Experts of a small language model.
Size: 12 layers, width 128, vocabulary 2048, 11.3M parameters.
Training: a variant of Muon for the experts, 4176 steps.
Below are experts of layer 6 (counted from 0) of a mixture-of-experts language model. Rows are named router (the router's row for the expert), gate (a neuron's input weights, with its number), up (a neuron's input weights, with its number), down (a neuron's output weights, with its number) and show model dimensions 0-127. Each number is 128 + 32 x the weight over its row's rms, rounded and kept within 0 to 255. Numbers have three digits each.
After each expert's rows: "gets" lists some tokens that make up at least twice as much of what it gets as of all text. This comes from a sample of Wikipedia text that the model never trained on. Tokens count by the router's weight.

# expert 9
router:152095182150121174116101090174164099070097127176170139168042102154144115123151114093060142097096089098080113086075197100162090145095087099146142128134120078173153127101090123094150199175121157164101137114104127158116160143114084118167174126100171099150131095138118117099097121185130155196157117126099132118086113151104182119139129126125144086178153172149147155106108116140111124168186
gate0:191116151166131107202147077133158125076099114204075140172100152113136146135128089149097151102145108101136058095107136057160117138130021125163072121195137111138164112170110110115087104123154132119066137139120120137085150131093184087132136162144131071157096137131099158174143141130102119139143067152082132147125147125187147112134164097106175143098103123146063153111107120129104154108173
up0:143110109082134116077136119106093121179070158109128114085138147054080159121184148096107083147131141140115131113116123097112190095136104073142188144105094091095139121115107090161220085105147093086189141130100155148135074163152089113135170083063095158132129118103117164116131106169136195106141136098134116113140120126110151136113191137166103113160166192182108098120147046122104119126162
down0:170105088158184153096142130179193164131179086107112162152111131131123123132081155170115165177138141096115094102128114148141137137164119121192038107116154098152168116107093088142169146129106201147153087168147113113109096100130093168147107131112080101083169161090064161121076139139117120124114143133086091099117164047107081120108103202158125149085159125158138120130096078136115108192134
gate1:149120192146129166102133122198177100033157152153157145204129118111153145103101138129134096139123114070159129082083102077144096122136066194142116135078144088171119105105139066084143170091149124125115122153124100176082156138101104154104156146124109096133156160118175116099122146113142108180125091110135178119158088078153179170175143135072145114129093175130153129143101186165134143067143
up1:102153140051126113142103159096185128210133084127185136158087162128142137139137059153116128119115112089188133129076125134160133160128123129178077128070114153130174134096085131126075111149096133163125175133153136145164146106162157141123140112159090161137130109079138150170092169138140112117105165082117080136171099130112133196177055144101043111085100174091116168154159150083142085102119
down1:156134113107110091169118103135076169137162155111106186151122119125185071099169111133137078147164157149127068137084140103140114093123067057133107143154125115107197131200112097109141201080090117111119138133110142124097199111115090106085096091095148141116116188056122117153166156117136106124138075133087139151153097153167093116130124153125174085055154142137141150100063079173126140144118
gate2:132090168136163155135143096176171115148134128114095118133046157079142106055115166124147165082185154149117165144103181167147166165113125156102131079183134092135151109087126138144119154120100140077117105080115137125157129131102110147122138126118141145186165046168156148127126058144053168161168150133131156070129121146113153108130096112134108138100047084136097187156141100086094121178173
up2:082166115096152159091144123147107122135112154113098128137140130093090155134168125110157113077115151128091071117108136128147078137039138120120123148112143111152088129091152143124156113118080141147065151096137151195168030103155153171121141179158183121103105143154160122105166134080123223166117148085094084094136079190150133150104176076146097137161098168140103105115172063104141105157130
down2:164125087111127125118144116144155091109148108138144158186086130159163144056070162164130075159104116163106128182082106136114022141119191111087089085133156166158160136145136149092132145153126131152156160130089085075153154109081150156112108066161107156089132149112110152196132127111108127111118180118132090137210125152125126109126165145115138097144099083126125073107075114083156098197169
gate3:142120140137119137183167121173124106137127097181071110166139115163146110216166188150157090161089115078112115076078149125164125097135000110091124189118141071147149128055147171084128124141128110152146129133151134080139147096127169160161112165103132136130142096158109111102106167114131168129107175139134105109113119086164121108107145090148194128150147108109153117159108139143166208122110
up3:149110185134127123117122173107135145153139074059131160101159183111075165141145083165138131142128124113149191093133126126095165138115165177155121182168121091061074171144207139134136099120124118114135098093116129134114180138145157102115159141193104161150123160124130100114200162088127126152116105077130074093094122116132180199122032111126119168143145116129120146111090098154124115206097
down3:116201142104065154152080093128127116140146167103203124157161168133102163109125135128118105110120159150123156148123130075102062182130136137099084155139134144162157137124059196143202163140087132092153149129146142184183122130124122101147174104087178113145131140121082175114137143094120150145104144158168170156132119120106112024088102172129113087105072077161146145098167087128113109168140
gate4:082183153135091091110126119098137135168079057170185123162114092106145148144179144113078110107104136126071117101117128104124106107094110072151120134132192106109130177048117135171161116090115151126137086053099183156087117109093130110097170118154103135139104191135121167066139102140089109139154135138130105154094134163074069098129165109081122134066135064115156124135140146130088101082183
up4:098112136185123091154157123089105110125160164064120123090096159135137105168108146135064142119107160157071092160162133180140096122126210130119130130115123147117039136134106173175133191152111170116197182126121150180177125064101167108138182090165151151114157130172152166100117132190117143132113116103142145171118153148101117116129129149149137196119134135124102190118132168223135127105127
down4:122125083061082161171058124115149087115129143120164130158093118061152194129140147124122185103157146180118144131147114129145119055122120125105123149120204126211168111137093158141062198131143159144129111125086116147124134082193153103155128151161152173114169130152176132146140066149134113123121075087117118173176109135084156103168082105134114186080152097131131145119146111152070141144142
gets: "t", " In", "n", "d", "In", "at"

# expert 13
router:158148157164077199150102091130155095106084185164150161158097104126151169121128103092133097103065127073136138085094162110158106108125093135162131121138095153095107116067074130153144147174139119171150095099076136122106146118124133144203152074126155107162104082162123120089072154182132127182181175146106137091122152115122134133178061146140179145155180164213107099141112143109106097140123
gate6:135191142165071142127145091111099138102129161186106160140113159158124070111115117076124122181090086071105115078100159153136145110078103138141031100133100153126072147142156096115126114120184099174080099142196160132108135130166136128084099151120081128133068095149129135104122099148132098074148096099111067080108133105125146092123133127127058149127055092157138129179118132145175114074100
up6:120085107073123169121093179141129106073122154116139081123119078138127126127157084065129118084232140122130109163137103177112097127109144118111105170071142142096109043126105170121168112157092130134178167153096105093161150087145090160112163204100121095114200158131127165159089140120135113133098132113148143109165118139136114147135107128076140144190202176164107158117087104119105120188155
down6:111111130073096082101094155120185125136121131106116134175131141143201117201129081145125134132164095138106114109157140135104098095152091159183125160092047078104206124106095138111053144182096174082133145141065126110143159135131140089121083083122128166198180147102182135109101106120048099087156169161126127134161125157107107142129129109117145139129173172101155069104130140157131148122099
gate7:125157168205093107102078119085152168110113116118138076109141141164097138160132115088118166135157109127110148170137090161133117080154120110140174118104142227103084154098140179169141150071146089123165220127068102119156171109119094119139107103149104187158105107115144156138124094070079098110122164146083174120105142093114072121135136112107092120140094134126179178175156139097120072071139
up7:198073135086149108076110165113137092148184147135118148075194119162150111141096117143128139083123140110108113117109157156163165134124091158131102134101132120097144113088094172105229099169126125088162118186124127111130113068156109096074104140161097111142090148128146110158141119084138187072166097087154132106144125097142091152184122150159111121117146150037128057100076093130077156092118
down7:151165095066196178108147105122143152201099147147167122137150158154137098127163119168119154149113112162114087158105125112210129133126093136104065131119139093088156113093158092114106095086116106165120021100134101083083104102085166156114133103217186105145150148145193122100171103104127136188139145184173111119149124123117140153104161143165164123150139133119095126169132118173151144112166
gate8:163193094153133131161110092093149106100122150198096139133183135125110180125137159132097148166167167139098134123153159101155099133158028181104084110140154129127091163105151162170132121157083139124126128081130117159134173151170147129136164112128119113131145107156125091089100167131160216131110132154061163100146152151158104087164112107110173165186124123147121039148103132066121181190119
up8:165160124153190123182051122134107156110137177093137148111114114076070113165118133084148186120105091111113119090133149149154185142165102127141173073119113155156085109102155130142167127123114157132127153069148115182131130130097107132155061195093176099157100152124109071096111117095135119153155118120126128097084103146094171198175131115126090126074101133143102141166141107055098192106059
down8:145126062136143159183122121104172182134151170128103163087103057126093163155172106143099140153121089167158117099102120190089108205123101106116117111120146133095169112065144075158127141130135163177089127076111074111139140167079145164067122098140126131162113142074072090108135056144128116174168140151115204084143115113081172145133120140121104135124169113162155093118128130119177158152074
gate9:114150133099156128110138124121168050161138117147118183152126148100131144153163124104142048128134089059112185116153156108104139165112127156140127169127105141145132151068130100161159166139107120052135087177094057171120139093162198120179125050114153116193099110113148116139146140155159189140128157111125132135179129079126137082126140121189126144105114159127075154169164142040158105127144
up9:134125152173044135157151144098167166120127200058123145145140159055166143079157133078162126202137125177155106100094158108123097115085135180143167135114112166154190088119162173106172107074149119162104125100091143142190184101117131097151102128141152152099094162081109148121171151135111126092150128096167131128140111064179114118165111171092150068107120143121115117140131142092133099083171
down9:134139111112099081168128179127113106179118146120130177145156106146155075144139126113172110119101089220141146144120175093066105141098057142102175178121121157169138126098186100161153082090187153108103123161128138147129147168161134078136104095105128170125153156055114113098110161090126122159150175157125109071114086109177131174103115127077076148134084120176068180164131148138124076108134
gate10:165097129151145146144072154078133098133113178165145109084141152066177117122166143146102109130137139145071163084108120117114130124077115132134088105146128136160184097041088135117139102147176075157145125110132140133156206099121082132158114108131068155110082106104116113100080137101097111107157139158091075150148172092126132175135060106128154071113119132230128123096117152125096211109123
up10:144112126177129183150140137109128112154171082151072171131114069098182118176174166117157153107111080112070148134121139098151176127116137147132145115146106140064091118106118182131159104151072181153168106127127104167149138137085100122105135173157157187062161139094135105138117115176154130109151093136152129066172153144077164143182118134142053158117088164074116107091173074114092186131153
down10:065143132130136181116073124106165128106044123099152138107129172114143137159115117123128088116140164107169135138113138114078125068138156139107102114152064083126057144139126117207144090209072175114158083116081147101155065165105084131118170128140147142170152121091130131145127189144170142157108128166113168137089148082167137124116103088148085143160144141092086181085114200119156114152104
gets: "w", "er", "re", "ur", "d", "ar"

# expert 7
router:117149141140144116120223121112178120112066145152214138126076125149029148141182096096120049113065124141048094107104137093151118120137118124170103074083124136111120084127123170101159138136148176153141104124134121144147124129105113110115140093112138127076134102158119110118134106144078094122119136164132109110124103200154132166161057172173113122149121145156128171125138167073113114200157
gate6:139119159174205177076202117096154151199121075102139094117091126138085120099155116101151053111134154124075157138130151147149183156167116109172133125114180184113156102093132175137151131070135226123112118159125119117111131082134088139100127074120091137154147112142132111149147080100086099111095111134128112118106179106152066102085103072121083121167075174081152100124143133133145125132132
up6:172104127126110145157155089132086124160126145129145165117039187174120163155128178151082161145134147144151103133175121139142113073078166126174179149115127134125109096148064151163125130149130102098119082123117143090132124145085173138132064166177166157173079057120136093124080099148135192097122127110147069138137195126123151119039127095109153131072116121168174083118118128183113160127111
down6:134117134106140133178100147111141129121152113139120167144081134092130173162153107148052149187160103093151057106113097072180113150131143107159092101173073149182158166128151122126139117155144122121168106149128112130136139133099084109099072092076178072162177087091210099104120136157099169116121080150104147112119137120068101156162151037112155160172097099158136142157096128164092091089100
gate7:110179117126096130154134098154080123187146130126143156126069142092061097163154094121160092142146158135063146150056141141151161153048102189113142066105166165084135119101099132119139094095164181179122148060180150158146119116124122160166123100131050094144114137120106142091112090110137142099131163161127112133089155120145056134163111146141126084200114175168142131125104136070153136159103
up7:139084108089129085055118111168161123132069113140137139154162075183157166086096101138150177118183130075116148144158133117128109132152118072148087148142154078076071170145115129101080113131146115071126144064091077148126147135122121131071127166105143123125130111092106127117105060049105127137201135137111170105110132110114101086126173132168217163164094145094102115080123132152125105106166
down7:151114113097123133143162167064143133129081166151191070104088143140092137126145110109097178141121056138132059123177148072142166120157143089160143182112089092139050127163168108080114166131136122103079168122080197156095131117116123123138160149091144165156154102085084085156126149155139119102100158137117101121110102157160094157135135135173131184160154136138152181113134224127107162116174
gate8:115158086173123115161152040100162121116104092171120172094098173111085134097125091165096106136178153102101082078146178115155136089104186134138122139138188119151165126149098134107162193114127169104145133134152103109051122159110174134104106132089108093109123097127154103188101133117149085140086078127135083073098137149134171125179113188166127120102129074195135140095185122116063129147123
up8:103106149169149109140100127093176186132180143228154126115178094138113142123134148175117129175125072127115191103088111162089160121112152175145136193157121114117127137185148097131166139102113156153153078108108184122153159087157127114098093120152095134115101102164096075159116081136185081125105143069113159137138118104022174106142090122145103115076172133121183127139136092148136129163151
down8:129112113156123112165135071148136103129126145170085168178156088152062164175158153128161109154192107120064114146105128083121097107134081168121190163160130152122116131143137070141159158151097137131146120193126154074115083146122137101161141130155125096123115112108074101122108167130207099191168064099155165135128164155097127102219112083151122125118097146127165088071141139183156145162093
gate9:054107137127123145091118110120073100109097125151166106164089154141064132166154127125173111156148075162183112087089141173155115192129090117074135112129090095153125165106113165096158083191153164162133107038121140155128110143135203156117182130124097132125118186161110140130136115087093121186083157147124090121139102149080153175178139180179137109110075173125155150155158139105129122153155
up9:198097164151133121034153146098167150092137126151059143131120160015116079174106122093115108156116162155126083184143125087107102120169171106068151156082144130158161171096087143163151110053100095167112140141133136098162124168062069087118110166107154122125140105151120134090098180149156125091156109143117125141137112116138142138166134150127090148124151109148128109077151116070126148088151
down9:217105157135109102187157174145172125174111087128110194143119155085164094145143095077123131063077114142095087125145114080168118154115121149126158114137093149174143201125178127135117152102127107094175120140108074139173162126116091108131116127143160109119129095151184130128148143170151092126155110081125139051148132108107128139149131144082142202123151094108132069140183104124043141064132
gate10:148131156170166121189151100142094134141183127148100137162160088150048090140148213200150129140146107118094110085090149091133137142129101182086132159136117160078090149174173156102102106115082112099148148104119143139162154097163106096149188086077142169151111085128142152099105183088172108132083141154103148135132082098075063155187134121129104158130111180172134134144112157117174110127172
up10:099140106083126117152100147123144151138125107105101131179127095179108137155095183140138129164160103133079095136138113191147139084121090123093103127109148101152091128139095132116126138125130153134124079045155134150218070133111147122117151105070110091090066147117108148170134128167105117112161156107066182071089129111203094109169125124185158124167138165166042165183120096118153114064136
down10:134126153093156072131145110167061144132131114118135109103104086151081090143138176131120152189076186052121105177182095166154141101116123124088160145147118146094116102197171136077113186141088143202139124073134092109166137121107123136126121104138138149140094128097174115141127109240150131080168113137140091078118129099107087143083149095127116183148089117091136146153100107120173118130181
gets: "ri", "u", "i", "li", "o", "l"

# expert 2
router:145132146160059135159075064162169073136143141120123164145136107161133096105164131125127100122110105111091088139141153135127101116133104094162086150040128121130137069091142142130130151112077092186121094133126145114149126118120056159129096086116123126174188065149129112083120085144098102154129171141106110109117083179120163147114082111143161090255112139174130149136085139111089112178149
gate7:108150140124111125110146149150139153139112146144161050153139098109146143129083157124088149211120070140161123185103142146124143109095134119165129178119143170088051102101077134134152159082125116160108099108154156126120148073175117118107103145137122143150150081103154173081154117024084147173133087208178106184138144142185161096104120127181153134136115123171077137058118157134124136148148
up7:145118096133158180167121154154136065182191087135103133095138115126103116128182152063133114144072141155106101125140087082074144091176184076113146115092124164148117136140109138135102141143086055190064127140179126128163145117115148129181130123124155107132189086086064085127141126087109110178165124129111144105102128125124128072202126155149143184162092161149134097079142148132107087088089
down7:137105137116118133116116117138134159145107136126119177093136127127193061071137156134153114095117118126108073132172202088176099121083083092098118131111183172102085072157119116158158099158082092085177130150163159145091111164174136187153128121085166096116155136144202093136082076131149135088104097133117108062147149090083129137141106124078139133110114094121113172112114208217130134131133
gate8:179123110111090128138098116141163127176099092110090105142078117135133095175170130167149154124178092070064122091109113120107061094084097166126072162125165142132109127062126118121084166114117134215146089130175160134118105134169120051143121075139097164117153174116120156072116131143113173127093172168084115164139128201121158088132147138146098170142146087192161101097141104169144104123137
up8:088109138168084163105129107111079105119134146145164124107167141177154133073151076115100097117109152136099076144142085136131167163124166158128171135160077172134040140142112176135184116145122117118160112153120088063127112209138128150161157099122064151151137137128066121164115135177095114109167117113126122160130181108132186118234151062104133142106133122125130164121129170089131202120146
down8:130099115165078172093104100102126116162192165114156104023169177157142161140114102157107057123138098127108122081208110148115115150210125168107084142102124125093158131174129143141209124132116101175159134132150165135140107128137175085162135171157123138110131125086072094147160095119093097136178128171124175088121145128056083177123108147139117163139106137145084128090139096151124156135109
gate9:202124181106094125147093169073132119148153098111153121212117133127131150110135085122163099129126090170084100141206166141126132100166121118132147088118114142106080064136120125177106108040185092112095091150123129123196122159066116111100158162136140112051143110151146084124161116128148046161167107121091078140152119161154102131144089105119119146131140149123164186132067121155130156140151
up9:136091090092131134128191119183133196115199235114098129126198151130140106121102097128130136111091141152102122129115147126117131115155166144136078098113165142107101118096216125150142131140128159082159122074137193115175116058138135166098129158092143164109118149139203117114154148143149165105128138146149126116138161130121131117143038144114164109158156171105105151160153153062191141153079
down9:127165067151189129159122166130113161145103164149115132145124164188115091139115054084167135168165170129096115161159098134122099197158121132120180160098112115146124172159131073109119152139164129088137162157154146096208153124133126148137092125152195133136094180051100122153120115105152167157123126159141116153172131123102102166139102125173082149098109227107150158123123082113101183175171
gate10:106139161134153114129121156212188122117142152173142116157147139151079154099140105155155098099134103109105109119107100102125145101162121160083052148105163108099084117082121098151107157113108192122082046178099129077213076121127138126095140084086192179099189137106149189105178088098147165100139125142098094153134154169121149152120110151159123129164110168143111103173139071110151163125126
up10:139151117174133149164102148153118091081116074143088130142117129100160096136129135128115133118091106117178144079197147065097146116118129147161111111184177083100065172128106101164092096090110158172204098153140171129114086128095160109151129116145144132126168094089134118148187111156158143079123124146092189178100101153081157182187152144165105103135177111142130104099166107113074129053070
down10:058112103150197071168094105150164095126119155105141125100151108169069148117172170168153153162084100153135178159147130133137088137099124160173145148155125149129119125066114118128163104140073082109090115122153110110175103116116143067172131105105148206072128146155133103128157112122137147153168130152061129126174148131124162131131125151140080101100139138109077084216212079171119091128146
gate11:175156090118137111123186134211177137130077119106123100163167107190147075104109047125043085132101121127095140159148151134158145132183122186182138109124130107168101179129157130117137142116091108127054126147136123056130117110094144109101057114100094110193153069091134128126099106112102099164157177085117152110144108144127132107138087121071078107142134146113127141109138172111133101187134
up11:092074116092123092102126118116179154135112087168150125188101179175112207189142161200109130149055144151189083133151107114114107106118165091152114100083132109145182169142082169151082152141123162110130090155193152133098119130071116115132148103142115108149096105061150139126170152094160122121162151125145105094131100128159100081104130126102181175074136146106053084141117151166139144151131
down11:138125200105104138122147106078111129143161130117131108135069121147144151134065132095154135155139094143195100137135118165150124157129075088124173076162133153046113061092111146182140183194155087091124104178174105069169101163107117112138148120087162115086135164131133088163169142089126123094111119095104104089139117105132176096099077075191170155095186169108118154118126123173137131111102
gets: " de", " re", "la", "'", " pro", " ex"

# expert 8
router:169141127154129193093139121123140162146085105138143176178072134160072192117153129089105105133109128168110064113081143145150153143107134150155087150090088093081221118051115164115172191148116132135132087142139151109098152131090111160139176104136208078151139116176142144123126145178067157187143125173080162122085052142108141126106104141116146156122153144140130132090109144103098103138121
gate4:177104164181119092094140091151187167084097103142105175123104103195140080127096148115099140131152149194101077118100178111147166137114136180206118087147039135157114190135107110187149101119170132184195149121067138119125162129100114145130112175127097130135129100182118137132130143164113157097114148140162142082124113141155203085110135150127123135145123116159144101088161127106157106186080
up4:138120115118125144109050084049099129115086122177148091113084140144205167161109113111154115123152120073070142154110168170161124068124173095138135132162135116085146143136102140121092069065130115152097119101141070104122120160135046200129176140124181150137123158107131137123155138134069066103154133098096137212123152143089118129111114103171095128153106152103148080167095142149092145124153
down4:131130110125080153145084114128066172100145145103103135175089158112170100155133094112152136124211103088103164103099174157175079103128138105102113152160180080118164078114094119076101068148130067090145136140098109168148110179126089137152112159110103148155121167151138133053139139093095119099143128173082166156119120163167136126141123158152169173116133173087159176181135133134158091096219
gate5:179150127094104165109156059197141167193127117080117075103079133163101220117102168094113080094095147155140106146148086161099115112108141167147069143086123129159079150156124123147097134142075132134096101111080139155147169079152122134142110151110132136081072107142164128169121169136144178158146155154094061152163103099083115116127059090151091108102129081119100122170092125139151142082115
up5:131081136205097137167114097173120188177130114166122139110215109187134151073135103133163154099168162128164186143121147151163116165141114114135061122106136116100180090115105131153120166157154086175131118105119134119106200124093154127123155139113144120171124165132120102155167069168147099104080118111157106114186082121125095135071070073145168095122124164167121127057142119181145128114079
down5:125121141105109167177093132091163172071167148117125167121168163048098095199150059099100083189157139145177123101136105180143166105094120089143143126138103114142158108105114074136097084149096161130126155157149092155159161068118148100181109153137077115088087113157139125152065122111090127137193092139118160151108103119141106048120124165098082145091122183121103129088094109122112129175115
gate6:190132104150139157190157121132184116088097074118109154138154110163152124110151134100141136144157161135133104114100112125106172106139091085091188103068075176180124114165089145146133146092116111130174099191147078150161149134167101120080129127133136108158086147193129102174125138183205084104157172110090123101114104089116080171089111097177184174110154167119105081145065133130165111107116
up6:143121116107149102095099128123093135159101121077108164156143087117087115116154180161132119129111102204140107155128066143116104147184169120125157177162157103108191134070093130124121161159137119135114058142139170153120146138137155116088153136108118171117121137088205137094109104135131138184100089105114139132186127119150092169067189160175138126196067117117161108190088179071120120179071
down6:122157126134145084132102128127129126126120103084169170183104144139117121143147047130105159163162107143128161086123159190065087153155136133082176144111134061166122143090129143085148083061101170153082134083091146161102164125113162064177146121128155140142086143071155168071137135112143160142161102116125112172193159121110138146106123065124126188189105073140141098086124115151127100195119
gate7:160147112143092153137145128128098145096115123104101155145091148151116116109128148167114104141070084146123070145117115146137142173123205124152113110099094160156101145146164146152192138069112087133128101144146146070123126131082058200068134152117226192144107152119111099126133119131108121101174187140105179115094155091072220136191137120090149143112157140135120144180094111126088106108079
up7:138088195107121166128176174174073059113119148105104159112086111144139210102160123116117166122120130109112101102103165111090135109069148060135082124104047172137132123104140177139142138146168185109173103068145123160146101130102186137109101163123161152156052116169068066114120146132172099133136165121120168065134145134137113133137093123102104120134105179180104095150095143163142143109121
down7:130128112112129141173121127151107136146115112135150117136096113112133094106143111045098101166131093154178167168091079104146108075207133156127128094109150123123140147185124068123123153122099107178130144190151175088143163150138026134139137107197163105127184093136136199124155121109080137140120077084105133153103100161107102095140101155056145118135139077083070133117085176119126099080162
gate8:177162098155167124145125152172145142095114110071100153193142135099110102166099103119197124116117131154100153087135150093110124134113149186177096064173147110142142152064159100081140099135128107158103163117126155065152182115156138181129113099153171071133180114113057081109151129101084155148174119040117100109101114168102128110083121073099139145134124055104143116148090146120112119133073
up8:175108127067104151157130123128106183122141154109136096134136101081098121153045110169074162115166128152096140129152118069141105195119075143117101128065082151177102091091134124151119081108110077175104150108160154074142150143133160102098154148178173173094097105127125126106127132168102208114128116117116132111068110200126119117082051169144150112120112151074154143149081096093122143123086
down8:165141153145153158124117099118124111102131109175135103171132075186169119163135191150079100074166142083158150133121118120157086121083123102130123167115080153140089119142097128148184097181111146113140116110162125119103100183176080136145128114100129153155192157148171142101138089134140092025173149127130165153158163081091201137110092127111121135058119127123072134043116109154164084140092
gets: " C", " A", " P", " E", " T", " F"

# expert 1
router:159100146149099151162137102136158149110109088145166135118101117165115158163184102119133135154099133153146067102110133083128106151123100100162124100095081081099135129130133094087134129132128110161115119178116099143042128087140071098135208025094134136160074103185105105100167129137105139145125131144072082129118094135126137144144092125170117101163197135148195203173115195123124070111106
gate5:168078166079144104132159078134128139141109125139118118096188112107116136166159190130122111150220158083131108141149097170145093190120083141100091159153147118109151119118125114102087102138105186136064097178116104138083130126137063126184076083109125111087136083107124066098132133107106159117172205102156139154066081075195168132120112092156121139096147132134113105142106068114147136111154
up5:081108125164115208136121130064176118191157144073128192088034137125157150138131150120138153057143063106093116078151158149144119099089151100130190139090097111143074126130143160157099127197084128132072140123139124113089126126130076088060144132102112166102143131131149136119103159138053133159170120119144102109156176107131119096150119083112070136116076130134123122132153156156092139154092
down5:155177155165106119151139157126117121183108115134075214137077091172134114051135114155122181156098108127142118096124191058141139126136160120111159100092073188115089065145095104080127084116156120156125117094162124101071085149103153149101188095061138164160143128126109103092136131206157086106150107092141139144114121135092113122125151101134129159090161169141132094119127086077121195113134
gate6:188178132148081051193163100123139124112133100120135127112129135118125148148180118116132096110170128174140141141147115101114093157104077137184117110108145126104105068177138182141128161187178067126140086132112168128110093148094201049080159097143148103152147112172081151108133130195171160138217187105145094161150149124139089111159139106162124139143155107144134132147139123157142148140199
up6:138156087163139149143151103173158110143140036065186158134115151094131145093145136156117114085157117145155124123078111138132083167165123163107143045147148075109084078109064088160079126095127162145164174141167170154120121120108106092104144110157104092100145092080138034094139108106085130175095119119132120118129161114118183113115175129123065133106122123032136123131108169161123128129136
down6:116084101143157126118085202082097140154142169155113121131045185096119178089121157112139096128170157156138131062102120132158134196151096146097157130156111068131142154174133110149110091124107081120083151156090067154133100173125179126083189124082136101172158125144096111095085140114153136143143124140142153096161089142116086144105144122116087171135073141120070058105111201171116131150098
gate7:142097132231101095124173093172132113093102100114112134105176107170128129203084165099178090126119169142153139083150143179128131134112135140144124101142170095127152180099130125130136112096129103169138087142145105086158156128149132113131153103069069129152100106168151180140170134059146115132095155076174155115093169162165077085149033123137166145148101134140132122142139157072110088118065
up7:115122126137078141121113119124107104113190123163113182104189139198150159117099084127116103159168118162132087126089158135133124189155162119160111140155136082115138168112088204117092167146091141121158158109124099201112156138133172104071050078156135148068130112196061176102112152095117067133165075093154151096142163111132098133096114128145069113143095104121165132087080103097124135134119
down7:144086108123153154162150158148087135130171182098136125095159129077109086134161148084114105109146155096098054156176179141127056138132076124165125136089137113097128151085157129105124130130164120148104147124158108134105112118143158093131084146109123122061170168131100159108093122079230128189131121113084182207131143100113155155173108129066148136160137122074147145078083111124145100201152
gate8:108118150129111129115113129107089149106141159133189139125097135139135120141209077101061184139069096148142097120089087112163130105106142083083117121084112089122111102139142076078106119131147152140166125125137067104087136126187112160128176168087098142143101126127100146136112125073157200118141089166082148129182019130140147177117105154106227166117089143083162149138146153113143115125137
up8:191094137136138157114113145096078103138151114144180133105176112146144124093152123168107111124161158137157151160115190081132099102161094159109125146098095155141131096148174120112144158126152148095106126100078183181158118140142173084139165147174178173136081156107210145118071144109100123085134122198106126139090066131180156107109201056122142154170185124121112127133169138162130193154172
down8:105085131183106142161159132121115151140170139150140169066131144114142088140141169139110155113113082145152115110147130179096170128071141167149102142123142094148171084127088138041092087109146158169107134148161104182174096085103098119121143115111085158109128177111175141085152099119077159131133192106125159119127083121175142132144209106067177183171137122102083144108155191171098103097178
gate9:146116199135129148129130090182105157160097095142157150090120184159118117183100111105089157119117153165137192094164125141096109168131154155130125189117102072114094130120128068121134109150176094141057156154198108168204135144110114137141116123165094114137136170116106126088151124145136113066131152162086178160101113152108089211148071093140117099110139147159200091188120137080103149118132
up9:211110120183114104153140152111123112130141094124102130137153097097166096139149123112096139079136116082161095080124152161112142159056117158108163182114141220128153146181069107139106089154128123133180116116158191165100102149189119118165191138161147118174125152127129111166155153094066131192116124132095130120225103178125145154160175079136137130097141152104159175173127110125145122117151
down9:158195116114164131178152172068100096138122138129092174061148093113128103126151123131141120164138117106099130141140128103139127083130118135120078100091120120107177106136076120109088051126060130160167048138102167120152102150113106083162136164145118093168179100122145125116135126120084156088144074123180079128092140099187137184134119105114135191129124188094071187081128057108154111116110
gets: " ", " f", " re", " con", " se", " h"